Experts of a small language model.
Size: 12 layers, width 512, vocabulary 16384, 161M parameters.
Experts: 64 experts in each of 12 layers, 160 squared ReLU neurons an expert, 2 picks a token, a softmax router, a shared expert of 448 neurons.
Below are experts of layer 3 (counted from 0) of a mixture-of-experts language model. Rows are named router (the router's row for the expert) and show model dimensions 256-383. Each number is 500 + 50 x the weight over its row's rms, rounded and kept within 0 to 999. Numbers have three digits each.
After each expert's rows: a language model's description of what the expert responds to. This comes from a sample of Wikipedia text that the model never trained on.

# expert 50
router:500394494547615451499492506526437472514407551529500500482466454540454524625521484508521562573457476452494524490534565406552554408465566535502446482527532445467505494438522500489463495581509497553526474503471519449510516511546550495411620568430462405494487534474518533536471537586458454479500410541522456528496554517511491578445473471473396487531389458567456505531511485523496515441407
Final year digits, adverbs. Last digits of years and numbers, such as 1989, 2000, 61.86%, plus adverbs like closely, deeply, eventually, ultimately.

# expert 7
router:505467452401550487410562443554481546549453534490489533465571513550445526529508548495458550561589451492448470447538483494531485431495541530522506477433586472513494509530515500522489492521462492545502485456466541464447479503525518442538606541565479464459457488523592578457440527556456507423469442533470570461580563490608474541586489484371476418498411568427496476532522428531468542466505
Copula after subject. Finite verbs like was, is, were, are right after a sentence subject, plus stray pieces in model names and LaTeX formulas, such as V8, frac.

# expert 44
router:519448454533580540507501482538465474561440576569552479445437441549394464581570485533517548552465413445471538562596602467592524443494550538526447443470543470469489497466585528502522565598448443492534512543516543462530505452569595454409594524453486421459523518512541479503480574586445496444508370562529492546518493545536434553481499450448416487532432521532437505528538459479568563474402
Table pipes and function words. Table cell separators |, the, to, on, and closing punctuation like ), or ”, in election tables and prose.

# expert 12
router:558481473421430583488539565500532513468566526444503599495501585504561562481470501402490466441512448478467554474464481430448514595503495475530433488512486494526458550440440478568570483461503467362529445530480554504471429563470419540497423502495515630503544470490472479463563449469560452569503482446483509432507513525478478543557474498477461407432603423500464509555500520481515468447464
Sports terminology. Sports words in club, league and player articles, often headings or table cells: Premier Division, Heavyweight, Right-handed, rugby, Quarter-finals.

# expert 28
router:544470423531503566556479535521432570509377587597502472456435510514499518628535465494487529633458477569457473546551564518584544523463491562579475507547564431443457518448582549452474502536439446470540458499512571438556544515542585525386617515467548422463545520472559496581413578548457491440457465517491512422521527541497528548415466496425429456483431473562440501546539399535489551515517
Spending and serving verbs. Verbs such as spent, served, became and time conjunctions like when, during, while, plus the digit 5 and list-item hyphens.

# expert 29
router:520424529484600503494470523578467449534502509567468448486517448475453432514585542557531597479533416463454566546533599514621533472466578569534435427498561507449514482502587515537386507554479458459516601505590522426526514510444609453418591540410527402443535510616541550577497533466475493451524503543534568542551406555565479508505518458476447480604439469518529535463505497523538577517458
Dashes, pipes, repeated 4s. List-item dashes at line starts, table pipes opening rows, and the digit 4 in decimals like 41.47444; also word-final pieces in Nordic words.

# expert 39
router:602582471542517513490508411425497569541571468522487428522603420539500490452494404450408547551550479517501432491540448416563464544498404536456413584526544549596501492550498513506494529581524512513532513484444379504483508524479456505513489525451469613453482552541560506431498474576484555534440500483487499509483551477520428503586478546497528503504489535458470505501543453470535532575477
Political and institutional nouns. Nouns after the naming rulers, states and bodies, usually followed by of, such as State, Governor, king, Diocese, leaders.

# expert 11
router:573448555556544498530475509515457522441521528564566446475445437542530551536579479492542459471450572567463534550553421473473481543464548496418487462492554488499522541456461450589567556515502526574537553491452530543472584478560495551461405418568441499483545432595508525603479559529515463478548507581554463569615460440396507549453407552505441411453465456598436491515546503426387574535482
Year and coordinate digits. Digits 6–9 inside four-digit years (19'7'8, 1'9'76) and inside coordinate minutes/seconds (26°8′'8'″E); also modern, today.

# expert 20
router:570525429491414529540576434463480555519443589519450436551501440537462517542478498506512550591463575545557534465536480499500525522413419474567505492516568539479529565455462583552603545526481454439534499533464540561451486510488421451524498561417511432533527551568571507428496488403550446518486469569506469498503473509490533568552461517535466514406469461511452527541473532509479537501478
Taxonomy and biology terms. Taxonomic rank labels and Latin name pieces in classification boxes, such as Superfamily, Class, -idae genera; also hormone and pharmacology words.

# expert 14
router:533459491596427476571544510489525544564462633384505465561563493558574541418452498556496489458426555436438537496498445530467507417489491540444499500473575569475583489439470423524565425500553524482475530491506555546460504494491570489516474554437497547540343496505521504458538555508406444453507510483567517528531502498564584493485520525497478543496545479572423461485426520502480463527462
Table units and designations. Pieces in data tables: minor-planet designations like 1999 EV_{11}, units such as mph, hPa, in, m, and racing or shipwreck lists.

# expert 54
router:537480507411586475495467406529566390576497531552468572507529505549485486598510500511448545546583478451447622469480522433536538474544521511505393495571493521467523482477532471511440500525494553567489539482487487447473510502527520457528520561394441337481449562597525484557571565439478550497488616509580550539473506553498443485538473460579509540538484460512527503454455534448533538496503
Hyphens in foreign names. Hyphens and capital letters within romanized Japanese, Korean and other foreign names, ISSN codes and list dashes: Munhang-ri, Chizan-ha.

# expert 43
router:516443480552579533510512480529471516579429575575561484445419431555423473585558493510546537557467425483471527566593595467582532454500539552536434454498547461467476508468591527493514563602478435502547521531500550467532497460574589473418587526459473423458523518522551462514466567582448483439502379557502481571526503530531451558479490470435415477533426518541436513551540446504569566469410
Table rules and digits. Markdown table separator rows and digits inside percentages, codes and coordinates, plus some function words, such as 23.98%, COVID-19, the.

# expert 13
router:485400574545552477601450473518541449453426473498585462542448483444500515558554487474549566450405471470534583611504436474598450487431602502423420445438570493518520506423432465573490473492542504588537568543594572503513524425537522456428575546534459468507598431466542566438458473536478481508415486450538468555568531569444459562465495475534399401445450463571466488441504586465477594578456
Year and number digits. Single digits inside numbers, especially the third digit of years in birth and death dates, ISBNs and table years, such as 19-2-1, 1940s.

# expert 31
router:415515549485491527537456457445475497518531568564510470477492479508500538564516523483414517560581436519492583458543445433525511516452553550484353531538558598516539553459584507559471562593450546511491529510507531447533530423495591512449563496403450530558514421555528534506492465531477478522470544520438526595474547507559503514520466511414470384478377534471489520514624396533500546524469
Word after the. Token right after the or a split the, completing words or starting nouns and years, such as the-re, the-se, the authors, the 2020.

# expert 49
router:477576518533540515462545470527479587487559559456476478507480468544435513494487524569519533515516455593541543522481427477457517461436515540488524551552580515518551558433471578542567551498507488460470490524476538525416559435535575484472493537438512436450523550507589389464441541508489480530469413437495466519502592491517551603499545499443470465447418436510562469427528507584500456476498
Taxonomy and science lines. Line ends, pipes and abbreviation starts in species, gene and biochemistry entries and table closings, such as DSM, MAO, IL-2, beetle family.

# expert 18
router:470569500514428545439606535480514516440524470450478569611573466465499597490452421564463526420494492578594511576585477474400405503567503508453572561472485486428516456503500432415548459506523445495493463512546538426457486538588466581533462550464505451496536453426484554451583505520455523531539412380549477465598494514527528461453524546477476459461471536555554522482577494457506481470573
Comparatives and rankings. Comparative or ranking adjectives such as high, lower, upper, top, greater, plus first pieces of list-item titles: Highest rating, Astro.

# expert 3
router:512454471549576531514514484532475497567432573578553463442433436542413481582544493510536540555459422467473531564598595463588530449503550547531443446486546467467490509472589523495510573599478435494546517541507543467528492459568593467418590532460471421459512519512556474504483557585452491444502376547508482555526491536537445559481490471438417489534428524538440509534543449498573569471405
Prepositions and mid-number digits. Prepositions and connectives such as of, by, as, over, because, plus table pipes, and digits inside numbers in tables and catalog lists.

# expert 34
router:512450481549578542508511489525471502580436575576549470447425432555412480579551495512530536558457418478470525563588596470591528449502553551531448450488554467470482504475590523500506559601477439500544515535505544464535490457573589469416588528459476421444515514517547471506482561584451487440505373551496473562520500533532443558481485480442415482532424523533435508535542447508576571467410
Mid-phrase function tokens. Commas, of, from, by, on and word-final pieces like -er, -es, plus middle digits in unit numbers, scores and years.

# expert 21
router:507451479542573524500508485523463494569426562583563484451431429549409480573555505510541532551451425472469527567597595472593533457505534555539447451492559455466488503465584522499506572603477438493553508523514548463527488451575592469416590535448486424465518514519547466513477561587453489452508377539516491557523498539532449560493494465436409491522423513532438514550541441499584569475404
Sentence ends and table digits. Sentence-final periods, closing parentheses and table separator rows, plus digits inside years, scores and statistics in sports and route tables.

# expert 27
router:514452467554575537510504467530466491565429578593539476442427430550412481580558481504535543552459424479463541556602590468598530435501537544529451443477546462467487492481591526495507565594453438485549502531516546467529495461571581470417586525449477420460516520518549472500493552590451485447500382552505479552521496537536448558492498462448405486547426516536444511533538459500583570476408
Closing punctuation and apostrophes. Apostrophes inside transliterated names such as Shi'a, closing quotes, brackets and parentheses, and pipes and semicolons in sports results tables.

# expert 33
router:524448484547580534513512488533465510567433575579552474448429426545415479572554491506545544553453424474473531568598602466592533451498548557536448446488555459465480504475586524489514562596478443498552525536514547464537488455574580469412587530456474422460521510514553479512483552580452495446509375549502485563519496529535453562482488478441413482532428517534439514544539448507578568467408
Prepositions and year digits. The prepositions to, of and in after verbs or nouns, plus last digits of years and dates in lists, such as 1906 and 2012.

# expert 16
router:466383518503500519555553466478464512457604462600485522525428620577493492448570500452511474552483463610509548494462369482527515516518541474527558444485511503491404531450577456488583449486451466473497483488490535595463537453511484520517473553669518540479553459513449502446453511503490400500508412517439461482494472497562563503523560546502499492469481457477548527500532540510462459577479
Sports table abbreviations. Capitalized abbreviations and codes in sports tables and infoboxes (MF, KO, NOR, IND), plus quote marks, especially in colspan=" markup.

# expert 10
router:513447476553580538508508484530471506582429576572557472447422429549421485578545486514540530562462412478471534565592596465581526447504545545536445458485548457464484494469591530497506568603469445494552518524512547467529493463571585463417590526459474419452518514519557482505478563589444494445499378544506483562518505534532446559489491473443413490525429518534434511535540452497571565471405
Digits and punctuation. Digits inside long numbers in infobox and table data (41'1', 27,91'7'), plus sentence-final periods, dashes, semicolons and word-final endings like -als.

# expert 24
router:476463580597509499476578559513517483491490514505472500438364458480431523531420538464517473587365515492479463523548656440451543460490417554497538529473413521490436606557475580483554463481544473489502608541410514511510535437503522523438652595455504484501515464432579458460492405527584365460478465532518418532485498577399542621443501464420533640427415519457533501434512544579481573487487
Section heading words. Words in wiki section headings after == markers, like See also, History, Early life, Death and legacy, plus table pipes.

# expert 30
router:440472431444567542548493420408470512485448489562511540518420459519509485511471494526444514534611447444492603528450461463495545528455461604496509474452572472536582491458518549585429515584489456591488544494466418507522484498521555478456550534404415560436468467525546574485556428588518520434475454508457505493481500538449529540460533510471374452541448517445510507506598384522543530556428
Nouns after determiners. Numerals and nouns after demonstratives or "the same/each", like these two, each other, same year, this mine.

# expert 37
router:506450444516579545517492463537482457552443571571514486436447435545404475575558460544523538547479417433465528568605580461591528446492549540505446435497541477482488500469618523505524584587447437494536499525509540466529493475556595461413595525463478413494525525512533504510517568609443519443498388554524489554513480555534439547474512442452413481518430532521441500534545477476570558501402
Conjunctions and word endings. Pipes, and, semicolons and line breaks joining list and table items, plus plural or name endings like -ques in mosques and Duquesne.

# expert 32
router:513472442533484506588545552400437577552498390455504429528485537433504466443464466471456529573454534571455509457480455535534558455453464399526542510491514482566517460511433580564582476486493477462453379480500566548459496513478482421556446481437516553498403577493540467469468391504500542527481480443542560549482401499476545541470503546511523563500541465501500452508396442442422513548590
Infobox field labels. Field names and descriptive words in place infoboxes and headers, such as Rural district, Demonym, Parent range, Official, dated, also known.

# expert 45
router:590489518431531474555565598444548549495472447489462494561505551484474491465546511455560496503533558423456570523458422488455482504435528540519574551456499536488543456539514505585555491400520555455492535510568535451556533483524446474559423550478485507511396446566517474568461537430535512473504518491474517468419516484474493413449511379482556403499605531403553421526520464494512514432505
American sports and politics. Words in US sports biographies and election articles, such as traded, selected, career, primary, Republican, and North in North Carolina.

# expert 17
router:506505478483506546405504553512471473424538584511562414566466527516425502465522471531506509539470516480464454601459522506480573508553524469478506516566567530439463509448517509462489545522527529534465490489478488608420475492557594483456526508539489487514565552456585499586458467506470523461510496551595512532496497444419484523484566484501481492535439551565524532505535460556587481537471
Section and paragraph breaks. Paragraph-ending periods with blank lines, == and === section heading markers, table row ends, and list dashes starting new blocks.

# expert 60
router:515447486547589531508512473531468512580437572577551465442429428550416483576558501514539544557465418473475535563599594469578545459502545553538445448500554459479490510469583530506508568597478437497537511534509545466526496463570590467415591529459477424458518513523558467508481559588448484443500370541508480561513503530540442560488496468438413486532426522536425510535542453510576565472403
Digits and commas. Middle and final digits of dates and numbers, and commas after names, plus connectives like that, before, both: 1872, November 9.

# expert 48
router:518451476553582534521512491534463505574433574582548472443426430566414480577556501505535540556464432471473530572596600472591547452503547554530440445487553464468483509472573525495511558606472432505545516527501547475531491456573585480414590528458473424458516503513549469498474561584452480442496376550500478571522499536536464564481493471445416478528428518536440511538534449507579573472396
Suffixes and "as". Word-final pieces completing words like -ing, -ed, -age, -ice, -ship, plus "as" and "among" in phrases like "as part of".

# expert 53
router:519442469547577537510512493535481512562433576577545467432431435553419487577562489505541539553451418469472524567590596465574528444502549556526445451486556465458484503469573527496512554592473435497549519543510548466530495461562598463413591529459472422464517511507553471511470559584446489440507377550514487560520503541536457561475501469430413486542426515533439504542541444503572571471407
Mid-number digits, prepositions. Digits inside numbers after another digit (18'3'3, 47,0'3'5), plus of, the, in, his within running prose.

# expert 26
router:542523479511554487534474461456509539457507493536509454609489567572537522505461493492523483444513495515517537356432581495459501571513470535521449455484533556488530462463454338449465449547560547494447588488512415503507518495436440468454481581452474498539514495511450483360518516498480518468475592518427530502470508478464568452470478503448559551494547491465493438519433494497499576481479
Slavic and Eastern European names. Pieces of Polish, Slovene, Serbian, Czech and Russian names and places, with letters like š, č, ł, as in Władysław, Gmina Nowy.

# expert 2
router:483424515541527577538466493441501515549421451532543462480506441497554519455527452507542492492526474538443418494534460422460503393539560476605506446568517441450512486489501459493452507589523431378523578466507457492465576518542555530450547442443473421519477481565480393610500548543420547516488458515541509584532537446535507501386487540455450473537481417558493432527487424507466543463463
Leading digits in measurements. First digits of numbers in heights, areas, densities and dates, such as 6 ft 1 in, 151/km², 29 December; also scattered word-middle pieces.

# expert 15
router:513443475548587533516512470530476504571436569574547487450432430553415484577557490508538541551466422470477527567596599469586527449506556558532447453485550464464483497472586519495514561602474428504551509539507549466536491450576590467415590525456472422452515515502554463513473552582452488440504375553498487562519502547538450564479507470439415489535430512537427511538539453509578567468401
Commas, with, and inner digits. Commas, colons and linking words such as with, for, between and that, plus inner digits of long comma-grouped figures and endings of long words.

# expert 41
router:536521503484529459575593476546502550553408489579512522491503588548573499540513433491418472500483446547590568514422477477439508430459486507407640458483536492503551515469499493487506453535567457426551535608534502585536462443493455559423530523433510472450423499568507542541579420542473398479489513537498505453460511451585558527468464485424468445579478477550512503529471402435479496521479
Spanish and Romance names. Spanish, Portuguese, Italian names and pieces, often after ESP in sports tables or in party names: Daniel, Alejo, Socialist, de la.

# expert 22
router:526449478556581538512508491537480489575441568574550468438435442550408483578554491515526548556456415471472528559599596465586541444499553559528448449489547465469481502460590531497512564604465439495540512531504546468537496449573587466405592523459483424456517517510555484507472566592454486443509365558507483569519498535540451560484489463440415479532426521542437501540536444505579565466409
Table pipes and prepositions. Final digit 3 in large numbers and table pipes in election and finance tables, plus verb suffixes -ed, -ing and prepositions like on, as.

# expert 59
router:516462496534582538508502510537481512586444562577555477435432432555422474585544495512547536559449417501472522558591594482581540450504563562541450472496542468459472508474602531472518548600474451493558526523488544467542503455573586481397591508464496420449521514517542476529464570573446490449499372561488470565513499530539468565468490488439412471524425518538429521550533433513576565474417
Word-final pieces. Final letters or pieces of words, often foreign names (Gow-da, Term-e, k-a), plus digits and short function words like a, in.

# expert 42
router:499478566533486539561590563452469424490546513391500522502494520439461521588527445440555545429420504373566505593528457414488518448453478470451573509514453506424461390532558418544461542487515514469512624483530515408391484447548500508478558536469574479500440398486506508470623552497485423485426519494509421439461469556517570431429515490497531471461473588598490494489620471501485392481548
Table cell entries. Table header and cell words in stats or racing tables: Reference, Statistics, crash, Chevrolet, Pts, loan.

# expert 58
router:521446499490510449517498515508446492535475484474488394525532482494444412516533478485475581482495494349533604568489561535555563423490477489465465489407554521553649422526408451571522406570465540601465442476452414542479459561520530410541575552423431393457521481538573476396542463506580528447493447531549554559615525578554509459557487479559507563464463507551410471435515589480501510525549
Sports result labels. Labels in sports results tables, such as medalist after gold, silver or bronze, place, Racing teams, record, plus %, °N and closing parentheses.

# expert 52
router:551431476509536515517514646553470533469424581515497501556518523582418549518522501547529468540511476438446494588544539541453589524517558481529530527555527523435489492503561431529524504462513431474588555435546487424407495546513570457413558456438467494551516493549469453572432544593427429574478524529531436456497548437413488532415600393416420573556443469561543457578536446597575465502447
Line and paragraph ends. Row-ending pipes with line breaks in tables and sentence-ending periods followed by paragraph breaks, plus the syllable Mah in Indian names.

# expert 56
router:462576529489483560522551432477435596494488492444484469530508489452449554456516521504500456500541484523456460552484534445566564469344492555406448543429506550526503545496476546504440524504469444502507505552514344435501493455517549461477510541411476541523550596536493654506444583591575485459473489484436539524474472522568574557476575454529547487500476559435427501480463522528541495463496
Church and action words. Verbs and nouns after was, a, the, especially in Catholic bishop biographies: consecration, confirmed, posts; also out, forced, replace.

# expert 40
router:505515506527492557579506463482472592497523461463458439367438464460504506581543567467530527565489454515430557486531522418581521516512521478416447554498521473585504535480473536456481538508540497389534575552496536414495465508501601519434549502433527441466521495429561421515450539540492469466423439445518469548528516534490556532421535550443471464529477553585449488475528531551460547428471
Digit zero, be-forms. The digit 0 inside years and numbers (2'0'16, 1'0'4.0), plus be, been, being and -ively or -ently adverbs like relatively, reportedly.

# expert 0
router:561559538486534451500508426462461426509510436450457537402560491525438521511458419616439557504486440560629447508484484509473436557521452456567606567490525483559552454474494474453490512501511569488466497503562589439537551496531415515577478523502460418468518448455538552485497542511533567515484562516519535455570549518545475405502422492475511471471515599476630466492567431438496463489507
Proper-name words. Words inside proper names of people, places, bands and titles, often music contexts: Franklin, York, Academy Awards, Washington Post.

# expert 57
router:505585545530481556526541552615495571424543572491560542502492430594467529454494528469439482428488530524421526513471442456467518497434538498559510468495480450413543576502518540463501444459580540542552481423481492444523478441461502623471468437616524590528556531489432448482419447523458452480483523467481558406417527477461553533440479467462554433487584488510554487552520503576486462496467
Name-initial word pieces. First pieces of split surnames and proper names, often British or Welsh, such as Hu in Huw, Pe in Peel, and Gr.

# expert 6
router:475466489503471518457533454439522488465486410498499495560554537461598437516454510452470452495545532546628553535548566493415457491478438466477553504446473440493536537486418474532479547558528500569476542574492446571529411582515454492480482456549452543470617524522558492541512499468622435468519436511421481530525541621525569561485448421557488540463515447486518498397501517509497512533458
Foreign name pieces. Word pieces inside foreign personal names in sports tables, plus "order" in "in order to": Aless-andro, Luis-i, Merc-é.

# expert 5
router:447428507550519474588503453466490437480464543543493513484440458462445514583557401472480495414508472496579566528566487422513477403473463556442412408537431472514527426467427379508560521541455428624507565444441485559442516547541493484408566529551491445497522491568494474534421511526442470429446410482487428487457474553590512499509561452464455455469468575502540545552517442504486575525456
Articles and table numbers. Articles like the, a, The starting noun phrases in prose, plus digits after "+" in football squad statistics tables (2+4, 0+2).

# expert 4
router:433459558471502475506535511566531501553414597446563537565502507548451481497608495416531461510452500636433510556469537440564456455543516561508526568535399470506479451485569536535445509488568541568620446500475527507531515442472538469417538531412551569509518494476512499578525484467461395410505477534441516481474458506497515549542526544450485390485369516557496464522532446532441493497463
Prepositional phrase heads. Words taking a following preposition (refer, according, due, addition, related) plus month names and the space before years after in, to or commas.

# expert 1
router:573566479592472544530507449489464578529517465461478498455496537542508556473519512496510570434546539491457529482523465474434487519531483530404498506634535467404530484525498424413434404549587515508445578428574475447543577446494463573464466510574501549582616541449423506407529499433445511497490491504414471484425486451563487480567513415417528486534518487574564618536459598545450494478438
Foreign name syllables. Word pieces of non-English, often Dutch or German, personal names and syllables, plus UTC in infobox time-zone lines, such as Piet-erse, Vik-tor.

# expert 25
router:526451480544576532506509486527477516580439569576553474438423430556425474572545502515530536559460427482471526562593602475592537454500558563533440452490546460459480498468595526481514559602478435504552513530500549467531492458570588474411591524455473422453516514511551479517476560584458487442506373553492477558521510532533451559482482471437411475531427522539432509546538452515580573469397
Punctuation and list numbers. Commas, colons, brackets and pipes in infoboxes, dates and tables, plus digits after dates and name-final pieces, such as January 8, Party:, bould-ers.

# expert 19
router:463496517445506405519527536458483448435537511486445517500504563395494469501452485578549481468462526573618397473515454514539509614414422496464508517453546446489414533562518432547485525506545603507451517487508505519498465510394477477467459473532530450486532411459481478482529497539639494507621530580508504503579534634512516440503514531524592529492588557466438496488565442519488515519465
Music and film terms. Nouns about albums, songs, bands and films after the or a, such as title, track, line-up, box office, lyrics, backing.

# expert 51
router:482444507467483492502539507459467419456511523447510496551447571479539574559465564340497437454515509493547519503430495455587492458402481483426485488461525524473524564497536422487465475570464521430505547523488468472472534462471567544577494546557566529483529474450486492523439586513560481484496427513541555468557495544549470482553581544475539455520543459532507411479530442543450516573562
Currency signs and noun heads. Currency symbols before amounts, such as $, £ and €, plus nouns after a, his or first, such as life, place, term.

# expert 36
router:520453511519535520513515559628521495555438465487526543500525477549511494554482509503447542529478424437535567486497539527549429457513578525464480518485500488545564507451479463544470535538527464538544559560438509451484585486548551446430587592470463467449555485517548498468583588540482489590428530453496454488574562600496440557445553488464479453565458527453459542458575496476516516571424
Year digits and possessives. Third digit of years after "20", as in 2019 and 2021, plus determiners like its, same, various, associated.

# expert 62
router:506538565555561492537531474492462541532497532530485498567566484497470536542595565522514520493512440627508477568494533399425494445552513453514443540528551471508552534450453488487487482512501445460551506538494506392518388504515506458475521555439439553435594480500528487513409459552531540506467455427494495518480531490497490523465517467460451502449421557598506524438594464571505532485467
Well and South Asian text. The word well, as in well preserved, plus digits and word pieces in South Asian, temple and Indian regional articles.

# expert 35
router:523470496496509548503486521529518576576438556562562463462432464557490471549526517481563511563429465558485539579530587527546552459540548592543477494504525474441413532474547538502512543593492448508603516492516530510497481433567559503374589459525489474426521492508518474530400532596425465467493350592469462536526465515508509541450522471411404424546443544599474479595518392499513584433440
Parenthetical and clause openers. Words opening a parenthesis or clause, such as (a large…), (on August 14), Although, As, including, notably.

# expert 61
router:450484468477523550516557531473491454609473414461530516531583575450499548491424599492544522475483512539423406513498551382521499536600455526521529453541422456515398515538474527466455537391444574470536427536514431468533537533437449541531484513485491488543494539479449483478448560492441442555501539536434536510525456554514562584480470536569567431504469442542438427491427461552497498531583
Service and activity words. Verbs and nouns of serving, playing, using or taking part in biographies after to, was or he, such as served, appeared, action, plays.

# expert 47
router:405448455537603455571469453479435522491519553567577510423474364558457434522469512505540557596383475433439514524525562442547582481519468507575506510460494542481482571518530519523509588592491424465600529553509511474537460488515575514417559509542451487471522527563513495560519496559492555479461442569529547513506480515456466540506496414474473583516439494494480556507565571531541564477444
Conjunction and. The conjunction and, also &, but, or, nor, joining nouns in headings and titles or clauses in prose.

# expert 8
router:514449471552584537513514478535478500565430574580553462448426428554415482575569489514523542549462425473474521566608599469593533453502546555530446460483546472469479503459591525496509568600469441495546516539505544466534494464573584462409590531456478421466517522512553472505475562584446484438509376542497478567518497534536458563482486469436419483532427516535440513542539445505584562471403
Of, relative words, late digits. The preposition of, relative and comparison words like which, whose, than, when, plus final digits inside long numbers and dates.

# expert 46
router:463464511547506463425526486441462535488544521570525549533599423552525495450522475529442527573446497535445515529507411442468512334524469507546526514458492423430561549462494532421575461493553468573501503521480603434451419550453451521511456553387469429489447439528559474459484532527418507475490560445575486429463529516561449409491460465505496468482463530495529491518379509554461453517520
Name and noun starts. First pieces of proper names and technical nouns after of, the or and (Co, Ram, Martin, miss-iles, loan), in technology, business and military text.

# expert 55
router:506462531421561457516411440470514529522439475528551512502499401566494535536445545520532553493434457446467478510567504457516553463540514557559429544476524443487580553540429547514454459554479477512557518540459505471581443465515532518566546551409418431486474535468535444592573467536479566478537480505540593500536556526386414544533448490584413510526483484448464459456578503541537508509381
Space before numbers. Bare space token standing before a number, especially after °N in coordinates, after months and in before years, such as in 1970s.

# expert 63
router:486523482415519503435544452544477469494521534484469614434468525481414470431579485577502534571563523487523441477532540565472461510570612409577579514522492463514458478556518601481407529493529448522530405560506485484517515556568546489450578524516451544521480520545585496527542535453556479582475582486480549490496435451520519521511507633488476534446420537427434511594539525522551444494503
Line starts and headings. Tokens at line starts or right after list dashes, such as The, semicolons and was, and closing == marks of section headings.

# expert 23
router:492436583507593449595614481486454490560420468501503553476559481495522496516504525410538499432527435507462615623522454428432497421501465560520552469557500465549528487440539516527478474413590549503500494475514490476481535467460503487538545560458545475503566524559565510552492492471536448551443579528500558457481453431543566521464517452455505500462399503555535491484538460514477447404537
Place names. Country, US state and city names after a comma or in table cells, such as Connecticut, Germany, London, Cheshire.

# expert 9
router:461575491506449495429539545625438576492530410574543473504530418442456540455456450470516437492479446446383519505450474465468498422490478449518548555556533475492537495480453637464474524449379465519505507522477557427446456588433457513536485534416450499563410601439503543415455450588411489595530563486565586593456512494491451522562500526606504470575521560509485483506375499487495448397573
Common nouns after determiners. Common nouns and proper-noun heads after the, a or a number, naming things, events or categories, such as season, station, tours, minutes.

# expert 38
router:459547478550470503534525501478525440549419521462504475499468526388569404542491523514513535455525497531631381422534443479453479632503424474440527414537489479467422543578500437494478508404464516543458479479524490460543461600447523533556435474524472467559516413471434470534564541510580480450523566484490475448529455525536532446513467476545536567494495513500530505471569430456521498474602
Film and music verbs. Auxiliaries have, has, had and production verbs in film and album articles, such as produced by, recorded, played, directed, gave.